config.yaml
n_layer: 8
d_model: 128
n_experts: 256
experts_per_token: 8
d_expert: 32
d_shared_expert: 0
activation: "tanh_gelu"
moe_layers: [1, 2, 3, 4, 5, 6, 7]
router_score: "sigmoid"
normalize_top_k: true
routed_scale: 1.0
balance_loss: 0.0019
balance_bias: true
router_cosine_scale: 14.0
init_std_router: 0.0322
lr_router: 0.00089
vocab_size: 7669
norm: "rmsnorm"
norm_eps: 1e-06
tie_embeddings: true
optimizer: "adamw"
lr: 0.00361
beta1: 0.95
beta2: 0.95
batch_tokens: 65536
seq_len: 512
train_tokens: 258400000
steps: 3943
dataset: "wikipedia_en"
Below are experts of layer 2 (counted from 0) of a mixture-of-experts language model. Rows are named router (the router's row for the expert), up (a neuron's input weights, with its number) and show model dimensions 0-127. Each number is 128 + 24 x the weight over its row's rms, rounded and kept within 0 to 255. Numbers have three digits each.
After each expert's rows: "mostly gets" lists some tokens that are sent to it at least half of the time. This comes from a sample of Wikipedia text that the model never trained on.

# expert 59
router:097097115112132114130141114131152130138114131116155118084124111136137183138144113098158113149134142130130131114145109151127134148107123154128111122091082146093133156075182126095093150112155173105140146093170124111148105146134119124104119148130113122105114172192109131121094138146183159141147111156085076140165121137118150092082112127143104128173171147113123113142170129119125131119115
up3:139109119130128134156180092163115173141138139137105151118174129105157142112131136102183141091134124117134110134136168122150133138135139127143109145132159121135143148094142131108093111079139116093144109075124144111145146131137114187186151117113106131065138137090105149161129141121128156141091123135121124120130172104132105161108146110158165112117116101159150103103138180123142128081161
up4:144078157111157133180103126154166124121120135121102114124133114124117176094123118145151099145159173129110151147126126125120100078168107125155135137069141144107130126117102110180157130112119121172133120120153116107147126137056141125085152133105129145146145117161133091145123135103144151128125134150149077165091149151095156128113107127131097108115119153119151136167100142090164096117134
up5:138115156171122139126098155127105106071190164100117145090138128128170141186166165123129151151149150116135141097099093155122109102156140148114047102151137112113155115074138181101105099111145130134131104105109121158165116118136124121126170141069104114123125138158137142117129135139167116108131103122124107125139118100151149097131120127112120167118112135136129145139130113117113112132103
up6:161155119153157159114162079090115128126179153118111160123186091078140124127163115100133126114113154148095124106155117122101088105136152138141105163101101127128122080110121130126094173127132129099147118107128147146140102164137101136138107171087090104127126150126117143115152125138140126126123159140114147109118118127106087114107112102154142065177159126150079115126142126138144146133162
up7:101122116105127143148107130116150107113177161122142133114156123148172091105139149121103105147121113074140135131175146126173112141179147128112139173143140151138131093142105087142138140145137131114075135117091132136130094180126091156171144132148130120124132147110136101174128126082135088147137111175137155152105135109120121118093120155149065169139146116135160127138140150104131143086109
up8:153144151160126149144160125109158122107155102096140191151167097118142182131159122141144139126113146137088151135146114156106068109113128118140089189124157100135148127127125113190111112112114108165144146116139142154148112155111118141108161138147107090168161110144148121152141141136151117140136133113135134138107127113112126114152082100125090110146106144136130093140088125052130145117138
up9:137127168124142172134141173135101080170112141094152161139151145143129125186095112131127142105160112112088097095154109180108129123126114080170156112143094096111140145098141100144122178133094159082098147130151100127142151105110135105166115116104157110139086105124155141134097156142137087135175126106128109136124101109129116114135132124148104151184121127132118121112122143125144144119120
up10:127122115135089182121140151119139108163092105084126104107140092107165146125134115152174116149119098111130078104170082124145130113112104118143104144117144122154147105122095098140115136097108130113164138087157141107111145141144162131099127070142109164090118111129130105139171118143108085150144148120137104145138161117169130141102169097145102150127151143171103116159121160094111152105117
up11:142149141122138139116151130152163161086121148141150131122184135066147092123098118151141112116131181137111142100127138153143070124111095111110140138136105136125137110091128076124144142157109162080152120097193135172126172141128140106131121129142110091135163152141147120150184156142122159141117164105120132149149166120128091095115099101122106139101139135099125118127148120119124170131122
up12:103136102137168155134147147151129111080124132115129110143134170156157130164111067150109152135118136137116122102140127134126120151116146116153140111126092120102106185114115123119115147163133119095146120074164131102130171115147095121136140141080139123146119137148111148178111157122150125138148122116122142137145185116168197163099124110103134124125163135184132126120091075146098135150112
up13:124117205138158159133132087139105107111186174119107132122147110163163150137111105094168118151148130138124066117158131122116098118131104156128114119105133152134143094111161139103095131131121137127137129064135138137129142169138089144146127128112127116112121154092160147110118140151154124118144146148111103120111144151140139130099138136187137074096155141172129138130164173111144129109163
up14:143110037114139182130130130125123143186134112133118124132124139115090158135151168119144122113132156112165134088155116148116122114142143177105114100127136105124113103115149123121121106166162115151084107134101143109116110129132110142080173142144118111114184122133119117141106117107129067134146158123125136122119092139113151121128143140130102124188165147115095085158119114157128128157087
up15:119129121135113153118164126157148149171094082140133100121100119110148147101131158137140128118141153122122116109129135132114111116124131148125078150167151123108171111142140128116133045143133143148088090113104133136115175112130124063103144131112154089121180117136161117114123160132107116148199123107155142116130124124099162122088141122107113160127136118115148079111134094166087131151110
up16:150131115154170123138141129135171183179134150171147088142124111101100113121112149129124139122128150103091149087093213112166159117167142122143127141127107070103125116130142179117151120103080115119139148108126107131145113138149146126104162104145129125113065122156128107160112127145175144115104162148127132123135119139124129154100117143137112102105133104106096101127125098143143107125105
up17:162124101074111138122116160110089133132140126080136129130138150152116148142101125148125130120105141116164153137122122125113115149114139144151130104083122086135105137115140077090147146142160101157122115143138152093126176152187101170142114114145118137138163126160099141170148124123089108133165145101115131133153101101172152128139112093109119131210165137146121135125134141085108169129117
up18:124084117129168137159147115140107127084163165117142080138152126119198164134101119153138138130148210131096093107132129178116084129118147148141110119098157158132112151112136146152122114110116129144148128078142106110142119117101115102115167140085116114148123134104127121133119143139196128119117146073118121122113154140126123106099090171150103110164128134134137116146145112118106118111139
mostly gets: ");", " now", ":", "/a", " still", ".;"

# expert 57
router:081148089156140127124142085114135119130136119149128142071116101105145137160158146137155097159131162130107150128126146129099149132119135154129120097104112109085140124097187112138095111073182135157102096127141118152143116116120115124093141093153126144113130129154127113114142144159180101153151137134083069124119134120083112099135095123103107125144182143149146086142149134139099120116103
up0:131150122116102148132152109154103114121079120084124125152094116119133129116113160144162122154132136113125150088125107121098097102120159155140118162121093095138076163119123104149157066149177113150121101138086129149150123134136140115084154122124128104150123135159129135093122155160132125153184126101121096109114142142102126072137109141122121112079150118119143134069102098103139149078142
up1:136145075152124114124162129151112090184154177134145100136111117108109129124126154115135110144121131107146089120144141107137159150166123128123092104106125074102105134136123142166094122097146126123097126128134094137184109102143100141119114082150159086122122136145068110151145107158176132140155144121144141093145184130127093123150132112100111128133117143085140111150129176082125125117109
up2:115120058133114157132087118154141140138158133147129138121128122136124088148168138162130177108154167098125131135119117129139137123152172128130123099106062113116167105140139142100133159145149117162138103138089129156103130097107162146104125156100165129130129144123095121125177163152136119132089107133148132145128107128111093151140099161151116124122122089107157105160168131137186080106101
up3:133148164129125110104108138156101118135107125122168132126154082090101111152080127156153134148129119116123111090111112141120138142119125140175154133156139129108103085111157125140107168144119122100122132123152117150138182158143097137092152108102108112124102139137131111123118141132179089146147149076142093114153136114118099055141132155125120157143116074107104128108139176103150187125109
up4:129154107117153141119199139120117162103130140154080113147133164107102147127173156139136135118106133117133132155148129125131113106151099107114096125153112077108142144114143132153112149115141110158138071132121127140164116136143137167093113120114118134113148075129071123126140109113133163144135166163147133135117140151142139086103080096139111181112136146087110082116131127105196136144104
up5:108119118160162148136165116115095103134141128104100126150138137094138136105112122134139116147178151118093174128129138074129092069148091126092113187101127120140119115151123145156094158084136133148065135116120116169079093153120110112113119178114128140126140119155161126116135126124131140126136158149130120074138132114111128124160124105112093097103154175132103128142129103126145182127123
up6:115154089121130109104142108116104127090134101173121122154132116107111110114148160127154110126135175144173090143106134111102136125124158140177150130107113117140096153107139116116117137094162127180144077140173110111153090138099141141098122115129123123134120126152078109132131105147097116128149094157134112121118130128141109081134107157062126123152148141105167152142108194142137098163169
up7:167107088140161140194095111097152122113174096140117142161124112146153151158122129141157137078118116153140138139147136120115105097132134133133128128110123117173091143115136100143132090116110140142178107142107101118125136126143138146117133102143101131132131123149087086121121152052147140131112130144122131110119135130104134153112088091145141152153141121181067071116167106165126129152122
up8:113175142135190123169086120119123167123079090140131127088106116174131134135158135141121111132074126141156115163166133107126194120108124140118137114103096140120161143103132117133104112114117159118118157142103148160088137142120142130138119121148161137172122136165087103126124135111151133118192110105128098103085103105130147095121110159134162119136122153104139124133132143152156085157118
up9:115121134105173080146120138126144161092165095133119121133104132115133134081112119141111155121147132139098156132131131109132138136092163144086095101118136092142140134152139124120157131134136083166097121079106119116125099083136130147144114087139171124138124139113162153113161142144132128113128169134089114136146172146104119116119054107121144102103178138080122116123122158142099096178093
up10:097144140099133080145146192153140094137155131127110124091147110130088070168133141138127118143156145087123130183122090143188147107140164165129139127124109113102150111127128130080106116176154092152098098113149125120146106153123140131126126132116125096124147135130142133137132149140127124146134124096125096122092144114145108093139125094125118144155123147161184097119148163103065115127137
up11:143122080145096167119108094128124139131101161117105135143126111164133170141113134144134127154178137100120098095118168133101126081114121145116112126131084129095145114092136126148109134120116116157168098144106154125112154132156113105176111117126153127115111077108089125153132143135092135162117150180116129148076123100103138187112133154114123113108131133180153100139149098119123130188147
up12:097136122139114157146106084108117160135152105140123142115159127118168160126144117143113156130164133134104190167145096115124157117133141116069098106169138158171084146122143138151158068127115152130125099103125122164113156103124116116087132167139130143153131117106195095112154130080151138089124104177119123144145119105112133089111117130113139100085157139145136120116126108129108122117124
up13:116096125123130104147097118150137115091141149148147173116113121141149120153104161095127108143134159089081110148130163128146132126171088129134114143120154132109126110129123093156138060114126097144104169109110158113130137106140086116151158083112127145140136148164141069129104143141157141153102129096135137112164158169123085139141141132125087086137121145119168078156155132144141149094115
up14:164150155131180113130153116134025154134110135140136146121155108114133117119131075128170106129119127152153126137126124112122118134095100128080108124100132114117111183147151156124117141116116135157134110120115159126139117105156124117163110147158159144119107151139101119092138135141100145156166121132124063132136148112123142121142107100170142104118152177094081114156140172135119153120152
up15:143096085140129134135111092109139102093131184154093160120135135134086145139151159114167120136146140122166156119140138107133138125151214137123119145113136116110130116095129124137128103084168154156077113131080157130151067139123132115145149130152131128088175143132140121153106132113120115150142182150162140114096148142117141112129101124151101122175112137133129096144180130138128112151134
mostly gets: " until", " since", " Succeeded", " Turnout", "ish", "/a"

# expert 210
router:086114118139145107132128127110127145130153134137142111090111100130138163124170099127116106164127161101090138102119119163108147165145153149133105107083076115112148155090143164115119132089146148115132123078116159068139106137178120118134114150127146113085089144174107136128093134138155147148106144125080096137119091103108112129156099138118136094134195107107121095125142133135120109153120
up0:115108105156160122126155129126126090116141129126175146151085175154113141112111100124167075137103128108097151136146113131101142144151116136150123111114127133110145125111165108160143120138093211116158123144118137179107132179121125154092167161115113114136135062151137145124099124153124137110138178131105110119100105147091129127117149156110144170144165129141113115124099100140154095132144
up1:138103168096155161144076124089128082134113110065105132093138151166112151143151101156108117146147161068135096139147131114150146115137079113160105109113127146118141117161144136155150138100121128102144141142125152125128081107137118094121152087089151108150115142143150104115130143145122098119113061130148117120124128105120144135168142147104107171110141140110108154147138112087149097152108
up2:111136133128057113131122120159134133086097127152088134097124130117202118118086120134126162126123101137091131053102122150140094133085131116151123121110106085114075141140133136129103118148154132205131096128109119115145142103135177144122159120142111121112151152143128123150166147146139127134118118117144127140143122113117134139141113103113086136113116105082147123197137123107130142135110
up3:153107118125147135155158147116129162118137158114102139147126121111171169091151092155161105093160140109094143155166187149102120092142126150135117142095143119139166112089122123149135177136137137121096122125154149119104114128162106124094151114113141166125095149174141144107129155088102114119139126132140145122113122156126114104152122098169125078095146140121123046132104135152145136125092
up4:092141161153164137142164118135142098123138110099122142095135079093196120118133118150124136121095105133083093098127131134106133131147138113168126100126122143132123170132072161141122151106140133131117134096135115098117120111139117125121173108151114130119120083108121161100117144146120092122166131146132111143138119125136210088120103184141161140114140110104130098138121142084089107128082
up5:167110132172156159115143112130119170108165097135115158120173130132093138135134115131170122123162099125082207168132144149119144129138068127145107118103111112133099167130132131115160106100148167118098106127133138100100136149114116146134112149104138113142137108125118127126107118110108117101144122133120146122120102112076097134176121128134142163119144141089122076120113107167147180177149
up6:098142122153137132123084103103133131134137138134093159138173143127158131116153151104140130133106127123120171117151162182168158135132117158077136164153125084109121132136135112120136129140139103171136086159127145147130123161149096159154128141152178109083131091141124117174120112112141092133100114161128103133124137092119145164137107157074144073157129120098103118110129172106117102159147
up7:089160129140143124128153105134056108111139111097116132100127131142161162122073117117141136144114135119121140166127119138093115143090113135109122078091087151135129179098154175152086124129123126107117124124117136124093107159161108116117110135141180119182150137127101122070126154100142117171101115118124107135105108139110154098130109126082153125109169141109131128109122117165132109090098
up8:143118130117169182116114099107101129156148084120115179112123147098137155119135119134138118109116131123100110114157115107082176145129123094092131160100143086077083151113122105151170139087134126096116073144166129122126118171129108130159137136141125125135148129137158088175124133111190127122090168104129133137145131143137154089130109134113121104155164133093094092123126112115132130133111
up9:151131161159114160108087126098143101113153156124095113159129122123135168166173095100143152165120129121060103125118138147133135109088113128168121134131091097136120096111141122114132159086138115114122128120127131110131111129106182112131122097094102128123084125161181094132151117142130142139117117174142147137121136090153126160116145131146116140141136097138095170113181177106094141159103
up10:108093132138200142119147080122166126142134131160135169115127146158138164093155122124139140144126157109120143151165143122114169144152112186124146130100079139090121119107132141134154116128133154118121110140102176075127086181156129147124142153133159100114131115125149156149098135118141130126105090127128127138140093120081102170129130151121128131190137132108117113127079157148125112160143
up11:144095120126180153152169127113140122150165107136150125168095122111132151091144120170160122115184148113064109119148153138110137105149163188140137110074144109122148146153105151155120154091126125151128135113120155075120101148127125144064146137131159149129095125161112126159140113119164131118116133147129122124109091138117104162138145101162111094118147119152123073131112142149133120125136
up12:116139142089152132194145126132157151136134155124157131108135137158178118094129134161109100164117131094149092105113125138123166119171146104145129143129153129127144119116103142110144142151114101117087119119090163103121127136082167090118134126063127117144151111180111101150111136098166130131136131128129137146117122120112152127177160121094092140159164164089147135149117082108133142102088
up13:094150140120164164112159097117068131148138102137140152122119113133172169121096077134134121145115143112100082155131150105099163129089104116121125101100112141127149116074111145177124118096125135134131106116099114078090125135157124116138143174155154133150143081140097103118138157080147122151105091133129118140113096130122172125136125135104102117102154135093114106121104124168163145122099
up14:092128134113117135143150149117110095151155112098109092141154114176149175129149061145134096130128116139127148160134135180122119129087105133162129095113130142157150176125136152117109147132158117141120118104139146125126158170149089125085132115124172140122123089124103130128094126085121084143115174197121111141118104090104157090135121163096136107109127109150142112102150134162115117132123
up15:131088084116143131137151098117133132125134149147211142103135150178087105121141121146106141125167109089143159128120088152072119147120121089129096112118094100125119130105099126106132088168134165124158100126103123096137138110088137104098133118134147110091154114134156122103121152088157147165139119169148128160137105131100094168151128118130146138122117133107109115150114134147161120160084
mostly gets: "%;", " |", "°N"

# expert 20
router:038110125115107132139125109073116146122130121153109113095140131107104142154127135104147102117126149085091112133168156129119126138138149121094088163126099132089106129086139171131111144099148163132111124085137117112183108140168098155122131071136109086101111124126112121142123115147164153146131107150104121155130144099121161110116089109139139148156145165103131079127105142118128115113119
up2:105168083157133118130147084120168114133119121122146092108126114120161187113147141144111125116090140130137107123050116150124089135108131126097080160107138093134145143166104149111168102143107127144097115128148096177124079133143122161119132143175134110122122167115126090128142132143133115150123144158130115157145151139166152116121114143108158143136137147093075137153120128126184131114101
up3:098148149119109140130132119136093158123144151117106142121154139119098114102142148133120147152147123093097175131152144154102117124143048093105110127163087102086140146121134149127134153110118108130172111105131063126110112095146120153080139114111159110122163178119135147115121138151107165130159125122121140136107142104104104077142101111138083185104126138127115153095144092111104140143149
up4:080093131099126125151140140140124135165112112168085095104129122128152165118106176109117114178129130147116093155149132153105164112135128138110113161129130084153103110167111163121125132111185174107086186082133149106133119102134107115112142108168101164152106127157126117125114142102122121134083112104104114118129088126116105137164118130144154129135134176111177127101110141152119133137107
up5:083133122141078117166160169082105155112097117147091139125153133135148186124119138102166139144160146136123109138146131135150175119095149119115133130115104107145112162125133139145124129147106184139150124138113185121113126122110124137125123111120100163116106114149103125145148122138145089131146094137140140139153138124104150112102079120123157158088122199126153112090132082119074089144133
up6:143148144104189098159126113106122113150086165139141117117181157156112161176119153146100098163105125079091076152141149129106153115118141144129085156100128132118138139144117092127108147160144139119154150104135142138130121116113122121154134106128139132107134142113160111137103112131114170164138113202140123064126157141156151097145114152123134097128126134110148119093146131153093139084116
up7:089152139138159107122104131111142083103098154111095140118128102160122122132156114113114145165169115083096129139092163139135102153101119172132130122121129117132141140130181152139159147165136175147179120098175120134117119177153122160127147140134108077140151155124149101132116132128124129105153108179098125101115169133130133125121121150116086126139113104134117103128118100104072135072092
up8:143154107154127110143160120147158140111117154176123118112159126095130125148133158119169114142164127124132156103130125106113125139143124068120121142094123117104128134147132087145088078097153099156119109108105135093129115135131077114131152083089159115130103134137148143188131128106167161169121129136099127103155147114138151126144109100148120121153129161083138108173155138125137174094067
up9:054092164092154155145103141117114129137118096128111119128143111134122145179102121108102137142123155082117098159135126134128149142116091140159113135142079167129139126134140145125156138150118160104108126079149161159122166124107149143133126113139097134097083168130147132136099206132150101104163109157145124116102099151122116155136140123124156147153113140152137105101109122100111106179148
up10:137174119119091110107152080112125135139116139102136087112161093121087132115117110117168135132170151116125157152054114096150137163097122133113161166146135139118138121148148150161193103134120109163133146141127088161139114112131176101083132120139098138111091124117100136078097141166113144162124157145131111126128158131119132120129122140136145145092127117121150111127156157095142158102093
up11:135192116113147127162111152145123141137125099136138093067152080135134119122155110135149110126137134065105147093131154183145103102129136094107137124126112097069125135117157141182127103125147136152104114092094174142134113142143116118131175117117143124124139165100138135132139153141132133127125105163128136104129155177120148120104145131171081176146125122099124096118152128143137177129115
up12:155107140135156146121082121116154139107131121146096112123141145117093174132148125130114130113136128116125170137136153161145146160133127136134068134127104074122104164133198141153116131137183131115132107090123124141090140114167101110113149133162140113116195192144125089136097139095127087101121108175103135145125085139094105119106135122152112122173128132121106108155139123126137109104132
up13:102155085155127118115154155154146105123125128138099136115100104114107153118099086109173129115156125115124149143181107125120119125150147093106153130146129097099128132109151158158099104130136091116156119101127134122121121138195104118094163114133140106109133143150137157112158154140174125134146171108113124144164163135108200158117097087167139137131122161151159138134162144090136144115078
up14:103106183068088139132139164088105108153106144169161137105140160131123114144133130105113130160100165103116097085114130097110129163109117143190153148153108167123140117118090112132114133114135107113103111101123125145148147132080119130159139124122121086109120118116123154102166154100134155127118088162143130157117105113124127093146146116163110132118132110135174129061152103145099120136154
up15:107171158124093139125157165145102127139129172101092132142154134087159086106121082082178125106101154121096121114112158132144092100109099098104133098164114144128109116120129121179155118081132120131110154121125160102069133105142143142160133144144135116137146141119155169131144111145125108111087142103135111129158102148125146133081146132165140169117136131148092118122102144173105115140115
up16:078117115107102146120150161181101099125090175101147145140125126100101115156136101123139114128122119124097103105139148133142133088120127133128100168132112103100122113129139126136130149134107126082152086094137115117137140120133132114094102136170120101110089118102142100069156159153127126113139143186153117102113130115104150127178110067126142158086131151142100097154123078128138105158102
up17:112127138140107128112114129143098099109161168120099109164098093116152140170087130077112115176129149123100085163150133140118156128156128126108131158068114117147127104110116161189125167127120148134103162119157122163156157132118090139121091137085104106107129101150118129119174137157133111121107112152155126096128126084152129124153103147115166172139123097129092130141110161135146144125151
mostly gets: " including", " many", "ents", " several", " also", "ists"

# expert 63
router:115130143105140148158129100115090126135145111140120143147112110146157165118145140109160105128130155118147147153103133125072119113105114149121117128106094127097125145114134129144147105102159170146114133064160142101107155149175092140121109131157113095068098102157128124131079159109167136183105115128082113172105143141098142129118117124085151111148154130173139079167134119125104119143134
up2:141066146103075133130138102145131108145124115126152129084156148130095144128148139108167110134118126086117112135141085120115115140121095084115102128110139157167100096122127104116129131114130129160110110085114180067111119148153122149106138079113106093099110104124172154135128147115150066139121099122133143183176126129128133127165145136132119130105116097132096120129143121131142130147067
up3:130133125128163154114115112107114170116163060143116139145108160090111203116170105143150122112132147141169170159111129125093109121103116150114096111109115108172098159105143128162114155107156145168140096103147111128116128103136111200114128127139137161143110125145115095136114151139120145118119133140139121129113130117109134140096098123083129113141146167173108137180129102131113141103094
up4:117129138133176144097141130151093142133135165149150130097116129114067151147133163109143110133115207105094161146120114157136160135082130113065106099096119105121119139130161127119115113137144113155127101099129168107120130129174101135129109141137125143083130135158142162138137166113169126125118121129133123160144087151141099077145109097136141134115131120084091126096148149177134132159131
up5:124146141172140138125110137137096132134103120121119115074117111146109119183145111108119142151092125080150140143114133146091099116155139096110093135111152134076090114156157178086154101117107107104109128104112155084168119161131098114133187105165124128124117103149143132140107155075122162131130106148125138145143106140121139107143139114092114116141142133180165104137137126122074094142144
up6:119151141118137094144110147111098093179148119100139125156125114159162118172129127118101151135133110105135141102095143165131110140090131141163144157121130132120120123148124112100150159129108148118085110132097117134106134168161125141120140073143139129131138133117112129107112089129205116141135152098110119171129101100142162097137115126099151100113157151162155136138116089156091118162046
up7:124124154130122120116138113122110120171110097092129132097154121100135155108169135103122141137097151108154158107132121094078121126101162153113134157147105087119136139090105102120129105167125101100105155130145179146092128162117136147147120094161105110100141136146133101090194151126159136127102129093120114158161096133123151083157122144130145152182128150119120122159137124108118174185127
up8:129139088130123162156108136113142156126123151135099124161135129132165056154165089121132136109114160149151153123100131125100096119125115179131121158133138136105103113159160126148147105146133097152122125135133101129131136138170137094137089087161094156127135141131144086105163141190151134169160166134109124163151113126160109154118093134147115101109154132102161085147161137149128118174111
up9:132133125153149163084175170113071158160137107092082120142122104132110164121122147124128128097110130131149145105157150092118105112128182128114139130109100141108118168093099146140114115118140122128106127147142162136145133166133170163106120123124165085141128077109105126144120104087149126114097134104121116100094126134117128129105094147128126142171152097073095152157119132156111171155107
up10:107112117120104124159104125146137147160131138099101069150101102108122193116111142135172131083141125138169105172087136096121099114137154151139122164104127135122113109134142125109158129128127116178099130097188158117126148136142110107119120141130125101050132114110110063141105165135135127176098120138106116160101124121132150126131121098132148125137130109147109129130174105165119102141124
up11:126168152110123114154142148143105180131122102177125075124121151149144111140131096102136144116120121112142146161144148108131085107104101158125094129098082116149139135110137115145132114103139093172124142089106133116091117090142133109108133148119053161106169104119149128130140132118104135193160132122119114097130183090095130149127121164144157081115133124152168124126117133111113101119137
up12:112160148075142083188085131146111115090149142151122115138112107148181162156116119124159080125136152095121120113154156140095132109099127137140148112089113112114144116107136098128139151135132128142114094103106159115095140138129112132127108148145096116097087112126092146133100106137145107151136101126122117164064130131116122141087136126124155138113108118146176131126152147124128056178155
up13:170121119101154140124150150162061131135124126129098124168129090144125192149142137135089130125134102090131107116155152137079163126111178115145137134127098119072096141103145106065108118146101168136128090118136146171125138158110130090111120130126127114125135107126086118119104130129146076160159127127113120100109096147127123123157106132125153154143147110123121100155149124103116162155086
up14:128153110125152168121114114136134153153102084138163060106150069158126180114109079135122079144130157148109192159110129142139095118107114092117115100113103138137094175125111158122148114146086140097113136090108139128128119121130117114153114136109127119090120117121169158127118165137152123108110157136094107150087113124128127128142127139166157104099114103153133111154127092155127150153148
up15:112153153093170136161133095094108175120146141140137136129116148122122151108138126117140075120070138145111125140176125097097092114117126136112124167112137122129163161123100099114177111104104149133150159113113118105077136165139128145143198143143129127134161100098158130162107117132127125110145085144105119148125132155077175105111116149133177134100134149078138122121129109132155109139122
up16:108082136143143132119123100115144180191058096110124149106098127146113134146123109141128120155126154105134171133114153153163109082154096090120124125129124155081141098174111108095128126130112133122108120109199137075136146140121126150116142121137114099112120110157144116118124094171155092156116119116113109126129112096168116132153124125106160160126125086135162135172109137130129126105108
up17:070174171129150163105135102145121142120166079131110135115135120153151128128137113125139132128141122112079172114109136097134085093122074163130104136104127106118129102144124120114142124137143167136100152098105098173148148131133124146143139142137120129136078144145175144133133152187138131109121135132123098141104182121141137113093117117095160110131141125082168115182108109132097134160160
mostly gets: " dist", ".g", ".e", "−", " bur", " Dist"

# expert 73
router:066138137144136156123118152112147160138100122145152087117126113117120165120124139097144107158146148117140116115115122134123136129084123110099107147087087110123112179083139120160154113101186140147146144068108143105140112147164126152104133102127161096109117148137124127122095154113173134147147104105112089155131131084089101132107089108138116155144134193125131085100162139129118106126127
up0:171097134152132151118129114103122099119098163107126107128162122158127105113100140103072122121184162122147097160143141069170126110126105151128135130114100147132111123131135126167151135154132141128086103079128178174135129105126132128123163142157116131159131153099137153120146134116114111130102121123136101140145144124108068195109142107127121170140134137121178158107165124137092091147127
up1:088116102119136164140107190089107136174135108158125109077092097129117140110105122144115133112113157121110086093121129113091181113150110137124156143129137162131154161076131084158156157137145120098144129067114154105123113093149130133145126143183141102135130126102139135093145104134132093150169103131141144130129123137098104105100123154111104152148115138110133102108167115152104129159131
up2:119142114146089140164156090109161177133093145147124111106145120074144159116117127139097133141139169065118138123129129136115131111133144122111137116118094101105122142108138176148127143113130137141132162129128124151125088090117137156140148066110147146137105175126152139102125143185144125142168067094140118120095144109109144116111112136123140160120126176073138136107113147095137103169097
up3:128151113140179152111117114100161134153125117134201134152101105142112125153119116111152102147128145089136119105141086116106126107098121133154130129096119158110140114128124102134140195158126127116160121124134151089151107121124142118150144095146144113129117162111164083116118098098151096130152110102132109118112126071165083147118101116106089105178140109136167143114140200134131141130102
up4:103067109142167154119124110134110137137144137146101153156130107076114138125104146135134154134146141123123147132133149120093085097100125118142140092126115097120088138129097162172131108092162122148137164148092160129113115104133143122146174102165182140110128136137121144101100132135125099142159100141124112136099110130073139147105131107100151152128105192109161128099144148110181105171108
up5:065144118143135144158120114080183132132144134154145151124118138111137120127152134121100135129113142108161107154125136092153123131161141123093110141113120115142111152099139118164117124104133136159127124071087167144102138072117124142181110096138146141131144113096134134108154088118123096132112121159116128117078135092084113143089148161089117113124134124095128142099199146149128102121085
up6:126115112148119121116135136141146072119080098144147112126119159127111124073170137151107110125145116146131110154075136144112124128095121141156132096106119146145131131150112181156098145122134132098125090122119101104127098168152143123130123180100171129112142147109135103156139195128125128123173137110147102177093158078124091121121109157161133093148110094164147163123123146120159143117145
up7:137127105120120125099123130103104146151123115160134078107101118158130160072114087150124108097139135108154141168123119119123162141149124102141118138168137149113128149091132120127169112122141120144125178117125104123151138112168136116115121136154063084102104130129145120111106159099116145118178111081113153140172161098082131075108104149137114111088134166154148094158157112106124125161136
up8:113144122118107125135105146137100108162119173143132130139106143170104129130138176138127106113101137139154087094144083145143144123123129074091136094115123171130118118076118066157164088139148101147115112145066141093087093151145093163132152096090152119105108137116156121143157111150155122135136143134135119155124114127121147138112134164188120131091112155145131132125120138149101141166132
up9:092089116143126176149143149153114117107113175141137105135142113094117185150097131138130123146127141191120101102155126121120141145136091116154133142109136101133130085123165151133120129147130152112107136101078152160120098093113136105111142141164120150089146116107129144087098093108139103143125114168095110128146129117126146147091135118137093174143107171156139149098186102138136106176115
up10:126148112124149139154125147136182100121127145079153109088149162111118112133165141102121104141122103126144149142114141123106100120147100133179127153109124112153174106114105141149124144099124105132154120110118137152110104148136143117123137116090116139157161147092135138176116122139142094146142110105123119146147115074179168091117101137143140177100134061146069116161130162149123102113170
up11:135105129109139105120119152166154130094113177128126074112144099120128137127075110179151129213131128071134126158107113116156180092101100111156078142106086080125115132130103127124096117159125132129147116145120160141111130136120111134126124136154135119146121136128136085118126109156138103129127097090097113134146122094089095103124130167166140125130142150105127138095125123104122130113081
up12:130126185118102116106161158154112130168141140128154086102118101109123138093088137162172105120106122105125106119096175115150097109129087121073111164139110128128122151146143102132169083117114148099140125101100149149126169144108106102071153095124102122125118151116137092120130162145118138144164133105120085165126113142092156114112108141118137107142142171136134134137120149126131098187133
up13:124103121106144145164119150124135156128095132149147094168137089158114127126099156132125096145094124163118073104149144125108103130117121150078118134076101157159124091102118088076111141125109129133113109122128132094138107159114139100113114164078117142131120066135113128095093094093089173130129122114177138156106139172149122107143121131142148105144112156119130127099089156160139136128126
up14:135152103128134147159141120109139128140119152128125110099085201143104091129105153114111131132123095108131143168121155119139135112094135109143113158099107161160105105147148081139087125113157149114141142145124090097175131142162138124137107158108095154131136079111112122096083127146171181130147134140126112128102116122131103069144122097096117119101125131113110093149097124131177126131182
up15:116165084149176115154128154103144135140081130186126111120125122168114156120122097173130125122137147120089127084162137162094103150151118110073114130080112148132121149145107129129155117127141094144102144092119117084156134117109121120121094123089171113124133146129134145116173138146131111110144138117150127105150151073114121148158086133126112120133119158082164086123149159132096144123095
mostly gets: "ics", "ical", "ism", "ime", "ized", " period"